Below are experts of layer 7 (counted from 0) of a mixture-of-experts language model. Rows are named router (the router's row for the expert), gate (a neuron's input weights, with its number), up (a neuron's input weights, with its number) and show model dimensions 0-127. Each number is 128 + 32 x the weight over its row's rms, rounded and kept within 0 to 255. Numbers have three digits each.
After each expert's rows: "comes after" lists some tokens at least twice as common just before its tokens as in all text. This comes from a sample of Wikipedia text that the model never trained on. Tokens count by the router's weight.

# expert 21
router:129143071111146100120178120079131173096147157156109121104098149158119149110088143076127118110139069112158144132113117122106093092154187089124113177048123142136169128147102121108137105105119096154072155091162139110089062220192158167137163074180133136144132174117133182140159102101134185131175087136143056119135137093111176169109089095156117120124142132118079107125120087202156100104118
gate0:140167083120155093094158147157088078084112111130168158106174110158142138142127094122142095121119106120099130108138067135131134145126173104204134069123129114101207115099148153118132118129130084137123128073088122154132139112115122066136171137116128228164177146090146203133159128098123155116130129071153076124125139138084101229119101142115104122115150211121095093085134092088097109079151
up0:181130080167160108126170135174107179114108096104143157166148115137137081113182188126118104110113111129210103120092124062145115091168150118121093136152136146124125114055078083100127097115163117169123141139108147165201130153076108092139134058162109167088123098132169100133108138113134143122133143137108071134147131171124096183151092093106111163139174170114164056062063115116125107091175
gate1:082182163102137105069105137043046125094137128135112111112061133103099149150140125113122106112152144153067152100083103167084131142113180231075105173106108109121135164123139085133110148166159140126108128148105058086170120130142163184083127124140125135117128101148097084100175162082169114115125171144111058096149149108154138155071126106141118152136190108112121101104132147178110129120089
up1:143143133093102143133106199103121095150128110151173202173177107091143119113202131165087125114140146146127128138118135150124108159141127142093093142089128104107116142125149100106137137184099052116066139091156124091078161160139174095115133128112127109121154034143111159077123114207181074114138174148155122134102145152064148136043109115194161152152118112151168142143099118142151132151057
gate2:131221177131126124085188141053115135077149128162163100143124115158140131157124083131150136188116090155102188102129136138122094185163152129096125126113117172094130150115120112146149150120150090139122166130086131072156081149116088106191140131182161189124150160137197126126139045108128110158109161123099133132087163168104117174093122074206131104167171145160153142109159089142122175163134
up2:090106142090151145100191171108161154122175186119144089088130184172188147133116130134148159127115153120151114143120138143138112082132143126081170124083162133180146139117140194095163175151124131096141089177175165139132161090229103120173062153085124151127071118093128093149082088111143148141105147160183073169083086124123116138158091128109181108129150145202103108159121084148137104124130
gate3:119155110137172167116167126106112134099122150120126119075060128164146119173118139108138154122101103102141159187131152111082078097216160105102075166082083141147112111116114125148157103109182087175153136109171140163146045126147153172124139106130209149148100089034123148150122099109092174168094112126201121136123131072096061087088106092139118142128132112130133096103098111145168132156140
up3:106114107114136146134111150133145094144129091171118138164122138132165145154110182162161153128121091168138164069121128138105113126137043167147157114146155169109103146124086094117076156131113176157110178094060122136071123129174168151172099205111123061207175149159150127115172094201173156098182122152129122167110127116133138145184178136081178153149095108113109132146177110174154137179141
gate4:102120171114161130132151075120146129128140163149088190097124104098102172137167113097098112066120122147130148065105117099131081082146152144123113132079099162081158117102115230095130115159164079122165124167171132153165101236150147177172096130141136131099164192110148129160131094112075146097141149129128059124146093109110140123114147080101147177158143124180161108099092104162128182136096
up4:126100101092085140139127089089109151120175108144066114097099122123143133105137041119089081102137127150140120100106139080135132090143108168160112166113115146109174181115149149114140070180150079108133063155170149102089111148166118126099142143138135120088144170053110128154119099075149129146102039105143102125049098064211119168123146141128139122172168094154124078123146071163141095150132
gate5:187160143127101131144065076138105127146159157118147128089131127162128068133163120139112123040143133124160095167190120098121146158106123097123109091124127086069170154100115154109150105136115124040096120048089152141108077142159096148106115089088148127108125142114148125076144113055086157113140137120120114151155171130099112144102114191091100177135149121152028137101092153151189083110092
up5:091165141061139105108136115131137183093164119129129112104120127124126163094161131183174149183161163122145157137138107115141138139129156109123164120096129146132097166135173161101142175125099100117087139234162127092119100111151108130091136161102156151077189139112125136198085100163114081090126180172102112143136117129132148097128106102130201170151050167070095049134100080089172110085127
gate6:125174171139117116152131132020138155101088191137128086060107139108173140111115146141129097085085154196109123095130125106123196120131151137135102127152178116118076122157087143141123111141117118104105154123071193144106164202133208216131149143139158172137116116089130089121095082148131168107131116153159065078155143122112107157098106179114166103142156114124109172131117133173168135100116
up6:177131135140178109126127100190116117150174118115098126104147137124127195125171165170152183129156184139127092093130156131158130138112069131159141154147183138156119107095146130076146142128122134129141173149122146097139106114112088129086101070156133106120092153181114095149142159117156155156107088163094127221126145108168132100152172126153111194036092059056154129118166144143062091146072
gate7:204118133116095129128129087116148118098116138169131138099149152172158094108164146149147149118157123123169093117149102142161020062165150111136122160087118133185122126151034115056145144157153095120146124137114162069134118186143120129107113124119154154104165198146132162124177086136119093138129136164132027118097117151075113125145103134102113134210122134091155150100135125125121061143082
up7:160150114156122128109148130105158129147158101124123175138081115099120132107169183141127120140114194113100127158170097101159127127168101138119105144087136165078127040143161166100109164162064182173107117187089152120119135081028142110152111123077101112076090145118120148128041143089120187115114129104109153110087143160132138144114119117109162133068133093157135100151163118117129031144183
comes after: "0", "2", "9", "5", "3", "8"

# expert 25
router:120111105068145091120141101147092110119179134127148146135120085125170165081114170105110115112132055173124189165079094103143078092116150133134122136094148178163111120145135191102107154119097161110153102066134105141114050164155114090148156136122147097132154183142129095143167078175137119181112148080159158152077111116114153154165099171157090125116116066188104177109194134155141132062181
gate0:149156175149163131105142106140123136110133098193110109077116114127112104157129187128102099189125166110197091137147133173169158097122169145126157162126156136131179140110134118118140217163114116107087067123123171126164166113078111099172102164099155158096138134076252135153137100168136150147108128114092136136097159121056130163123123112127105148098095130187102086174174151157142125161076
up0:103105122085116132110122150178133148116084088072153124131175168187116163144123082134187064133080177046126145095145123105141114152105085101151100118170053135108133148111158129188154050097104140140104161129125118155108059200149219128108152139124088128161124130137114149165139129177079109090163145152108152128169108117112107127116192120132065113119166115137150099100140124161117083145098
gate1:142115139088096087129144174180182136131095126085178192108143130161138109108097104134112137117139096101159147088119103106118189132138121165074132160131107110143086149090131118083180128163106140199115079097134150130173109116146143196138119146155106080077174143151153092160187096111122161182043082087133173181145106155118106123182158095074074150136130072158092139127132133159151120149075
up1:117181123118105143164078154112142163119121132127166124076126131114154088145084093120139136102082131183192173085122112147123057157074136151133153146146136103134151109123096147075149059156084157167167124099103119070168098128146132158124147145186096117050091137107107128119140175145121092124096105160098129131051110137110090090128112137093176113145162098189156103209201140164131155075138
gate2:107065195128127149101169132151068142154136105134167131163124093114084165038146138145081153143183150154207153079137149099140109092194123131148115194122139108106077111163139128109157152142122171119175064112122104073136107090161111176184111093172122145104143122091134097224143104133133149156147155127109099167143134125053108136145092138105096107105107133149092143145120099103152140108078
up2:128125094134082170155153148118112055119154135185147142091083121082150046150213119124127112111165107120148144170168094110106134166114164170170141102207115230132129139122153188151103091095123154155153082170101119086124133082118173138119065108114125129061135146075184111137143103165134144150109144141172100137114097139104178117089124138151142135153168097136117164159109112140165087149155
gate3:083134116101123139088143148182122150084112129108090180171129097155097134175080182125103141141149128121146092083151107136169128157115101118170093232100192133069146156141104142114121088150126119088203095112118116128087119106123084098149140096153124119075145107162072204112145087158140147167098126128124102180083083110068097103124182074123129143121168143143090077104137073143168134098140
up3:125085153146103097165135143107143096149136105114131168120136099133089111109142089181139156100141121179113095079187135152094117117120174143098175092113098177115149151126121099129163091084142135129067073126126139126096145166168116113047107107128164119100152081187179093079211176135135155087127153151087163114193151144185116118108096091116133103094124136087100123141098166017118120157100
gate4:121089133087130103184088126137115124140130097139134115111171117156155168201185170153090168120168149088136110169098099099162088040159195204126115116116160130173119120135143143133160141112098147176177136111146144201139122153131134126136078110068148102127175124188134085134156132193140177145175132127180109193102086101100104151176121139061102127136129086130109137160158126118166143092148
up4:141099142121149147150184105087054161184162126084123106149125099185078113134102120128163068126161071091137207174110202115116068081131170113121147147128163112130160062156133150171165141085150159101160157134157120111063084123164098159108059114068094113160073106175131108124109119155142132142127126147131133176145114101192099169162130164140127118134133132123122143117132125162127081083170
gate5:143157149157146160167052135093181085181174118136132120084067127110119124110145106115119110167114147183083147169097156113177076156100163088148128092069106111128116125146088092156138135174138187099070145154152119128138109121137117201124078094133159069105147148099167161094168095154211095095073141145146073138142126124120101124173094163151173119118146133079153099122159075122112182121109
up5:153121198172114117137109128134130123100149110116123109120079173096139153125108101060128092133182125134093088185103155152199148061130134094148121126154134170104152080081133128143140126132189153145177086154067103159150157104065191121080115113127093148159149139098129189159156167154090133133094173146177103108112119214169121127111154107097149116164125140090145134085083078184120101075117
gate6:110130097089109106090196117146117153116125048123125117088180098114138134096114100170137171122130056178138181160114068157095161113125153152111118168132212102135160138130085152139120169219148103138094183130137184110147179158111067205157108147107122093076148162152082129128101086116151144158120140096144127127143093118078139123156109131167121149104083097117152075162118129064121129132142
up6:160216092163115159159135093109102147151128031103169116130104095110132146130130090153088113141150133155100105171124100186116106141125182109113141139131172115110139099101076057112130117135094125144091187088085191142081116132105086127144112119160138162118130123176165094107078115088157116147113160156094160128115107106118076138142158109111144187171110079144244166158143122089141159144099
gate7:167130106121108120112125119156188099136138108210088147130154161149134181154173170127116153125146118121085181122102100094133137125090132144102127112068146160135165147121199141104128128089163116080080113100102155137143092119158175103140160096142166080100115137066167145113115149155115156105118131134107099054118119135100120176223115150136124165136180023139094153099152191134135175135190
up7:108129165142152147102096139073145095094133121064161089084107108093120144072157135087121150117140132156084082205128151156058135137206179104119106121146091143124089145100066115106074189132110132107166145161171102106129151152057094133113136124111122135166108096121117097138134138176155116173128153123112136184134102120116225109080162168132101123118058174094118114144121061111125146106094
comes after: "\n", ")", "3", " —", "4", "%"

# expert 22
router:125133111085136097143125168073183101154156165086148114072144141136086130136107160115115098110127133123120161105125211073156048057102176065084163104102114137163173116127138156120094120101098113098134120137118160166142097183128121166157132122134139200109126121182127106141197148113074148186122117109109131110168118102100130125112119127102094121192143076133058144078161142137142076062162
gate0:118115074126144104188175092184141040104087112149137131093137132116164137147125130073128130082103078110063091117183179149131125153090180114139113167153133135126091134136123127121077111049148086140129168169135161156142104102078160142091126104149168171141199135115176121113164118149103142101101201123040105074124156137125137141144111115103138086130106087131079123115127130114136049157109
up0:121066110105119124124131171159168170089143155110123115112153131160100101137114145155125190128145124092147158094169136106104150132199074191103080138225193145214135118180097149185142112153133126085144089151151119147113101080170109154093178122121123135074127137167183077144145104100114129124138052134132157104102148123134178135141145157177126132151147134178152069072148124158167123154130
gate1:086063121118162137094124117105106112127159156114100126051109119134136106150176139144106150127164134028111106149135108121153080175125200137127108161152166085176132093121162100165143156145112069124170136100090136158068156103085137147093164085080112159170098190113124105061103147174072091108152075161111095106143165090149100067118123115128072161123174131125154172156106117155148138132148
up1:175061092111072131117185083105132135113120134080122140110150089089147175151113127125138134084114120087139078097166122174161114138131154115133058119130130076114140091127164114093125162119099065134056101084131128110114082103062144147132218161097147172110134094117120133111152145149117130164105081089162127146138091098121120118176122055179059110129094163177091154159106150141142200142147
gate2:074178102167112128195158129165117060108141181167136168103088154110177160169147169154139132128108172179105110085112136156120124127142138049135149166085143132115129148070082145163146131093129104093112174140127131224102126138100137133167090100130134149085124114087136092085155162088128122153127140134028186127141138202118159134110121129136077123155124089129120111154177150132195129104145
up2:125213076175165112131127107127101099172159149158123120031125150146107181144176151155162092105127177096147149117126187123169128103131109080099152170077143105169140106067130088130149084107115117150083165139136130160082095154130105060136133079156135102105114150095092160105149155108137111099149122159139137116106171158076133123203076133137123115114078101092056148143183165109161125133084
gate3:116160085187083120175173154070105085178138106132119140139107138104050060147134122175153117105143074110182182084138120108136074106083149143154127104023115158131133134089163163190126114129126180108107104144130157103159086140176138155118131084147136131146098066071186123114125160116111096086118116162089151090110126059123075101132108149159094116087137118093134124137169118146145134144150
up3:162184108150184171129133140084117178089145170088123171185163106147134129142149093122104149147059105144120122171127130111177163100109157133093075097144101165064068152128123070206109114107174093131098093105160120121147150111147125121133123184177093113116116162167115141133152118089125132118078165078139090138151154115094135132068181176129138096138139054158061182129177144106113148117164
gate4:083113111148149132134191145148213085122079188147134161181101128140158126154109143089092122122130122054079076131186119137106111025082138139100176155086096118137131122049124125080133148140148112114123114156108120125122135172124065114150130090137126174182118174176101081171131088121095106111124109169110096112140158089120172116119056123098119173136099137149139155073128099098133096115109
up4:101147124178132083218144132110184144161136132090147103111143092096149146167145125173199042153147073089123109139128081099077127135080107111072098140065092132137182075166116135096152147187157129134111169178045120176139124068169108123115151142171115152123138154106138132155094138098139118135100141129116156128097101142127083150111042101147167114103110130141095129092159136131138116178112
gate5:095126127102141057177130112152055103117081083137110077119103114146088179094127111135061130090121177071123098122112150149101146123133143161159104089144087100082090155107072145143104112112189127179140098105173157100140084131059134145118133064152070186156136120151105126127154132126147156164114112081101135115087115137079103127201129127069088086105114102138098164121149123086132126062175
up5:114131123127134125161134097140089177137102123127111147154150127144179137114146147136058128061127160101169125132126106128165122101089174148090067093092102065151081199120187100084099172122134220127091109053117163159127135120062098125136120081137141191103138098128100149122089149050160084131130145131129146154140083127101184108093158122110083164120154106158131114142118136097146140046155
gate6:057090133154211153148151102134163147112114103143120071132138106148135142099132110133125084128073057097087142148178158127109084116139131096117101167159101076066170171135102101125084162120149045124143165134078106128098126164124132136175129119192113079131044157102158114166139106119089162083120124098146082147169155093114121108148066069108136138119120117128105144153102132165185084164110
up6:110109088128233130107144168079171109127138148170155056086139142176078132152076143145111136121120137153087079101135159116138127111133136098116096106151175143097167150094147175169152170143174174124154084145092143175131082136153161159157164094151159153126186089156129153167087096114177127129183152118165107098139151148047117155122115189128160133100179121127137109127097093147057151136168
gate7:139149129191133130129129080071156146152146148137128142093192071176128101118118145165138142062158131121148169107052164123120098119149186153147136127142121142203155191150065152183121072082149147085100102139160081087116156131102145133178098124164114114112202122119176106126186125149138139151127132143106115091160174155089165106149115119121063121150094138171105134125202185173146124134118
up7:094173108152138118148103102116117151163136104074149132111138150081103126145134126215103176109133125098087109088161109149150108130163121099175162055143135089132135073146179113115119148087173109146171118087152134131138089161145116089144159120171113120136062119078109149118080137089125170073107154099119126161185154117158091182048119167189182112085215104141119133157142119148157138072150
comes after: " ", "1", " |", "2", "3", "–"

# expert 3
router:118153100099107084122113154112128145112183124142125119104115155149098110123079158097137061132126075139176152117120144096139080102127173148086083155128144172119107123149126110031107113086159130150103116121168176127143123157153096125124154097097056121139118157146115121072207077124108162120115145067102163071154123074058158101209045106136122122177130092102116154066123115160147114119153
gate0:111081123163126165133090119126121112123135123171141166149093175153157123094134180130188027190101110101165131163192096123181082183132166172160127172138127127130128139169127171150108106130108184122159100154185159149179141132176127129115122164116114139108125126135133120174116164178112166166133053184183108163121199133103104110140158131123051112120111126172083164096106156111110116160112
up0:074144081184187125087137140106122105149104173131128116115188050127074110136091062116089144130151156098117130142150112145119137191095147174188116121076121121166106146124168109135101153097096115130068087190136139106119116152148166141074124117163200152096134131061170156180121090125108131131054099160163181090140103106159166174100104111148152118108132128156152122131095116166118167186116
gate1:183093127093141134108157106116178099130126147146147105114156151143176128156083149144171059146111117145173212135103077128049137168114160162102117135157154120079146141144098084120062120100116121149086129148128162145165138123106097158101172191104070108120131143077155115117122079092079164145146143130098134132118077218147176098152088130117138096174138146113155117171045095111120080110151
up1:126130157139058216138184114138081114152132118147172158128170134194069119094121090083136176115152112179120112146080105108171108089197133096090097085133114160185129096129127135074172116148158127145106170151153085147072129070122106126137116157130146135167140102097134161112186145154068143120167102157158113115134113113101060144063130122143131131174093035152113118103141131125122134115094
gate2:157153100130127099084086173114100234142137211144106155147134151109135142116128104202099109124110109135112139081130087137126132159100132133163123109094125129146105160185107122098158146161152137148146100116141170113136169107159121120110154107099073186108039082150103122104136175151145081167172121072095126096125099153102204052197165132168102119094080130141130077121138139108150138134093
up2:121100164197125127102128103149140137108132118152080155078105109077143164110129173168159189117161154171152148164092141109175119176163105162165125161111171075201141154157112118105154104115115161170159119138153159107127184139161155183182122094102096122170099098102125155120086193134105136126103158085150134144131102110116189104122159167178168141117097143186167097090211104062140120106098
gate3:165083112146090169166157148111134112118119136179140091168151102170084109125053157065198138153097149104126141152164133094145115112130163138161089147203131161162178090193145189148152101160150157091143150113154126174117116131128140103082111120074140096149106119133079166129150127155108204064158139100153111144159090137083141149149074084108104099122163107107179136066132106125077113095086
up3:112122105141085091106085108154103158162074150131149076100099115049095142101079134112121106145131106137148070094151098200104197087078105129109126146103141125155172126133129150129109072156140100143103169135123054153058117187070118101085086090163125129106089124139121073099106124141092157108158165126065169126132062124107114119113158095150054115120114112184080136120099167095139125134104
gate4:094099131079149081180123158155108155135134163145091141151160089117120165151151123182129101120084137105147115098055202167171107129101108110135149128175159215114133122102140127074122136119156143152161093098185179133174104155094106115156150085098031080059083180106160113092127102125117119131180148125143170075092083122141113073120133155166112095137137098125095115153103101137131114084106
up4:126165159115111133097149087122119099113109168112175113147137157107200132125132138110074127121067142125065097235194153100126148125116126100163147079135085136189159109151160166114095111101129067140202167158139057169144148113158167151155133127167170116132143129181115160121104139100113113119088120146097098160071115102130130095105194139103104133142114096132083160098126138071091178144069
gate5:185126110142178119057150162143170122113120131091113162109138124130148165104127152124067125161111145075136118111193078090159139153156154158113081107169123117134012107116061146169131151141106113060104157183144130124084104148176151100137139091139076169151160145148133120123172163149085102132148154141025124145141122106132070119132070143130149099118164108090163150156117130146125176097158
up5:086142145127162110087123158106128146105142182160143126160104131062102134122098084132177107075110083145160152118155117142142153130134068099097160123147164101125110128131126131122110116153124112114095070121148049102105140146164092118120138112092165110167134121116139129144142112069202152119127135098047108093166124145112156099079069136090165097181054168195109163115099145165229169152082
gate6:111088145103103123174113118176147133119103140163173117119117117191090107121128153097093176143168131149172110092129135121203095134109155113102142181196138139118081098087083114076110096109166156136074128144156116101120095117090130153156153121202148163177189127102143103134092155095125178081031124147180089130139163090148072094173074091130110118146168058130124142110094111108123103142145
up6:120098116145114112087089041086128195132108172124142094116174044171084176152121104132146218112157120102080139081133150086159115137121095112147126131138149076139137104092148112171119116126139107144120122155153112126154112105133142157132134123089070120179125081064155121170148208083094164079130124096116126150055175095081118133164084118086143122164181130126115121083153119140124101143175
gate7:113180124126139124131115101170157129148116100099099100117067097166159115130161108171141062160159115127038151155159116155104136203131158132080106119191176161137135103116080075085120148099165127158157139112120158068090204107190131125138146143105142175128154149129083085052173140129135150150081092074155111160093137083151113137123080123124128138134123122092125097095112199110165119177156
up7:120132168134170150122095093108151127142130091125148127167092064106063116178142050150121112160173137069162136149093124114166124119119142109120097174131085121168087117138142197132192132095170147112138145178097113122116140148175096158120099091096145136150154156127097098169150116183162131114156120218141177127087133063099096099104167089151089112135096044113127151121129057131137115139065
comes after: "1", "2", "9", "0", " (", "8"

# expert 13
router:057130089093157071144121136102137117135177127106183115083146107152088141086108135131135102113123133119192186157121188082116079037115138094074102122142127141150176103176132133139126123099094131036135120127115119149142129176148111173134163115117177186139127140169119102115152164138082144185145112117122079142175132060141104179151127100091091109205115091141086166117143115168150109098136
gate0:090171120163108142135165071168092105143131075093147147115121105088115189118126083099095075120173127113106142087153102076094140082169170071133122146129120093114152101150181091120131104060091087099132151114123165100144117179079099176069181118151167172109122139075141115117137108140106189139133174130143120116140116138143064171149091043146134165155133132119170111146151185148070165141164
up0:161145127121188115156185183118151128124163138104079154179084148134109096178134157165095125179134113142152131127147122201162116145113070148063117156104173162132121158106114157118161094087191110186150160139115139092122137128118142155118144142097124095120172112140163159119059156069090095081142099133126113124094117150097138165065132155160125118193107173122058088123104119207151106170072
gate1:079160150077091182129167100135130129120090111152109150154172144125088158092106179104125156133178155131098139131136103103135118079085156071090178162113143069113161116147114094112142174109095102135143148138134058152106105134127147176127110139138128159160133185173110089157170136127085133107095128116136116111221154129151145245168097071120161152158158093150146127115149143069105132086197
up1:119163126127136136210084102121153090103116050101130105112080134086103118170140112136110068133161187130145115105106153132199159092105094173132221119122080149152152148141129172177169132146175078098131089122134097173127081101106164159075075149143098127108156122181119125139117089133122162120112184120113154063134135160091158093126135153211083140101131115064132108150096128112129112151138
gate2:146110145114114076120094164136112136110069119083114126179146140151111153164083164138151097164152132151117132109106147135137010112056141117084111122136143145175139097105172159077086157113110055148140086167105084087145176113148139146121119169134142149164107122178089086126119184128154174124115103108089099093185064130091093132184171155161114145110107151194092149104105177146104134094151
up2:129139164083091134143106079089129156076176094150118129176110150103141155132106163157157119071079148205124127129120110099107188084145141138137082052148095139128153148110047144147147145123095136151097138128107142153128158151107048135134115122138099096109137128108156156162146073098123155184070064111160153144116183199082166109102090074117065109124132089119125170111112134064157105117118
gate3:169148091124127087109148144093130135160136108150097141138116134179118111131052143086160170056104150067151156108097151154121197119182103120090155114163061151185120142148129122140087172082079146143134205097114151132112119107112140119197146129146122092177170150224148143172156112092146176095121094094086048122128134171097116137131111095145119119104126120162161156138159111154077123098110
up3:166073118154161085171134120119128094129125142113089149062119085076151029179144107192200106091045112159164167124099156139081150118143153118132087128135167136097151159096141130085097121079133137065130133112153101177114150125147106150109116069165146091121160171142111108104071153127112122135107132115142114076127119141135215164122106155128115169132106092120092104138189151127147068158119
gate4:119121135096148095130113093182136065209107162138117104134146129043142166117123171115169095129127183092126088132081194097109088101193123147120123095117081118100145138135124122141133123131171098129154105129110112084185117124079153124134105131141110089126161127123188110107183200100172125163065077054126116143141133076162077121112130177144058114140082147156151087091108131123099096088138
up4:115151114072120090160064098130151180092162104101099119200101057114143095147109151162070072168096112133177099148119120119154135147108136139141166157073125133143136096107078092110144101125121133111134125182078115101152120126127128188047165151075127112075115115102121137128119215094152156187161087142157135203123080147122127162092150080101163149115137126084108119136064105137147158105113
gate5:102161107124135103116101092090055110116094118112123157063192130155127121093112133131100125122130077097122169124117131153135135112113166106091128082087111092146141128092138158096113114125096092055122170187056172182117098147123172138129137125182216126139186120141153142108208107102138089148065086162109106112113157115139113194160117123182111149131110063146105106093146108052139131149103
up5:093101147122092127117136084076095133131160125088134096107129112169151097105122143126111151104146093129093165127191111120123129122173133074140172144092138146152144131119080114102109083112150074112188150175079131130101116113132194156151176148102177133167103191146143112145143134124117086109146093065114121122147156038095073199130175155187149121087087096174058127172191095088150123100110
gate6:108171121126177151148144192126125113146143148098156133176124076126119160168109143132107176167109072182095122104201091106173159143107119208158081112134113165135152115188182131160148099135090065106086077105133211112072104113143088169090109103109132172141102103136121126154067105129111155091100132149157123121145140097087092150137109053103098162110127126193115153108128180141111089150125
up6:098152113125144119138184117138144134120175108182177164131156085150107115177124132109112121207087166145102089154203138184082160189153128106127147117097150220120173134136074152164174110052085112116117146134128136164125102113182154121100103130133143120160137121107090054150160124109068164112140133152166112116140117191086164178149123136101083129105141135179107122071170119152102163101103
gate7:131101160129109071180095098096099124115114133086110129092107125211123137145083167123060116137100131134075129120129138136156186098087132099113212176055097097146148140139110154157120129065104116115108085115130044180098161135101128070125099094162145143125133097110152126081166090116149130115125099080073067106106153096103082126072128131050092121165112095128130091104125138134099105126091
up7:187152133155088139137126136068120084102101107142099112089123121103149174150152129074123063117129138053155111103109135100160134105126183175117134165094138145141112130151118116131103122131042169102137123159126127158076153181123098086096085123142063138142068195131142124197163123147110124088136088080107115106101156180167125120044153114074070150114188098108136164178120110095146113132094
comes after: " |", "|", "1", "2", ";", "3"

# expert 6
router:110119078136161093113092071126131167157145159186202153086138090101174210083125150124102125122107133137162147137111109111150083083159124120078122136146146179148105107177152140166138130124139132104115100133191179164155054191126139142151163128133136126152137099148069098112163084166032153152094146128126107119136139101064136117153097126158141168159152103147133130120137056160175104070094
gate0:198148140152135141106073141169111081164160103111097155141155157198111114117181166107120079080137108117094084167147126089127149212166155106136168142097104154050133091124126138128154123120195143100130155147072120143182117160106114169160128129153101157126151077135149190088121135066161108132147162079051145121103108112114074146143102081136118105098144118162153129158114112144181068132087
up0:106196115118158172134093165099127131161053163114126079129100139113111151120095132139105120162127198090171174127193143131120096112105093155106086147164146113121166152069109076119109097116032124102110092137168203114104132160110171174099100158116146103147111133114186126157121105163160158115132128146128119102130098161195164152122104100111156086164104096097116127050147186146124056114129
gate1:156098135155109124111149157089135121122176162209103086174110161127146144129132139155150146131154124155074156113144075150149179156137138121100056133107102122102124098152080152082134206120144136104169142169089161059116131138123081142160117177108168107139149072204139136150134194121102193110163147084140086099122095114119147148127176173161108111072165138146094163157146099152188063132098
up1:121068177076170168086139106123140181196110125107127112133146095140141077171115130091152111186079165138130142095139113074104145196168103163092129128120144158096133160132107101191124176122119117134154102104193161131144115119112067174158105134129127097176044184139089127080163167106134175101148146144094145130092159112120091142161071182122170093066139138147080132117152131094150139145157
gate2:160103149114153131078147081090065139144135137094161172125110127148110182110147131179097111100161133093092165128179184140142087157131146163113145057156172161061126152140102131095116135127130164082064140103136135100104145050098089103064162122152087161145051135108117137186121132140070152197120109116090149155173151092131116165172111163139139102123143060158110106127114189128122111165125
up2:115136159112112076128122144086177080110152175116065091178136143139131109113132069140203074111134156115145149182151089143149128156110111099121137168152132114126112192069107109079110110102139141218146099173060156163152136150119126135133137140170106117062112152154164140117101151162125123089157166123189161141202136167163131121103101076191106120078099167146151168070100113140146113122157
gate3:120160083119125130130084090133142161107105149144125141141089162130111150163130161142145134116104091183184172045103108089126118116139184146115094143077164081125181135071116130118120180169141108149120141139097158179114099163131155111110139155125212160122134125084077123100146133092083133143168097200086157088159167090064134141119088212155145135104127157122188194174124120145135166098096
up3:153090076146131133110075082141120143157152033115142055137105152111141122120127150120143088200120144134101115123090165112132146152052128122084070074118092116182078122129155106143116157122104133131114115089139066149087124078153087205111145173156168119122106088140074153191099176214145137122166129106113085108074152109120177098136106128115113120076094127141130117134116158132126093092105
gate4:113115121093145127120178107142180158100108159075158137101097151053106101133126117144128130092096120169126129193150138127121153098138106032128056154126105144154104134163152072167107129050158039107154099117104110133138084114174150146101111137139144137094053124167111161135102110155096103127149133130149119095127060107151145100083137078089133136170060118118092155066147100095179104105100
up4:060112102117185119158105137151124131152145125156056131118139099113116126133137121072075148071147142154055129106115102190074183135135112176122128162147128030153103131095153132152176152102159172155130115148170083127149140106151156128102185110170166132134140156142090133109099103108125071144142163141102077109122137061160083137181153056127106153154115123085134140067086092125082088160136
gate5:096143165096112083132120055170109151123141088141103140179164132167144111126183117117151170129151112194083108162164160131148125118148169133179088175101151154148180143143152157110099172161116163105114084140097174148149147157110127079091126155123145081132114108134147148069150139121157133158132106151073112171114153051175159153088083148131183181127148134104094158139109046065140115049136
up5:099171160104173110109072108085114141113120165131075097138128087090144154143089157163095122202161063151133128161110129094099127136186122096138149111090119097199154138095103179149151159171135152154141098100164192113208166153134128148176085119114127094128150135105121152143173136134129062153102081140135149142146091137174084161159162080129136096132088154071111099127131158074102137126041
gate6:146152157108095152104098168141150178147109137079134049115134106118205144109128081172149154102177129146173119173122128158123121088127116115152097113122164129095139095127186103141139161091141085149124090182097104129160118200096213161114111174165158196103174148107090167084099135110074142118073139128123091088099117164112105104123108095145214155151128155136071131099129109123149127091180
up6:143135128150153103101093140152136162203123115106124079107162118113169125082128078165131141108082102149151091110076147128141155101136130171134082116119195116124112077167149101188107155092145130110140141138158139115131121161124231140108098111156154183107155134088074123114132132116116171094034168165092087081121119105123135150109147142168197218108176139118111137102160101144180140120187
gate7:132121119110165093121103095121157123154131149126133154112149089168132194111100129111090098117139192122104040156106131106121173120079084151119143121101124108159130127151048108156112125094151098093152151087062110094149108104118115078067153035143127218164101124140114167106092177155100128120154163134089143146076142101205131080143132138145138103115138136143143108138075091169152156069081
up7:102108140144112126095123126147114117126117127142092147088095159108125146133199113131138118135186046154112149148140133088176120105204146095077154147143143155110170168125163181074111125203084147168105147173172121114133173095159132127120127221137174084114134156115115100149085155113192096133124131073125151109130102092057136165090165140110196148114095159048121121132144151127112077158126
comes after: " |", "|", ";", ":", " in", " /"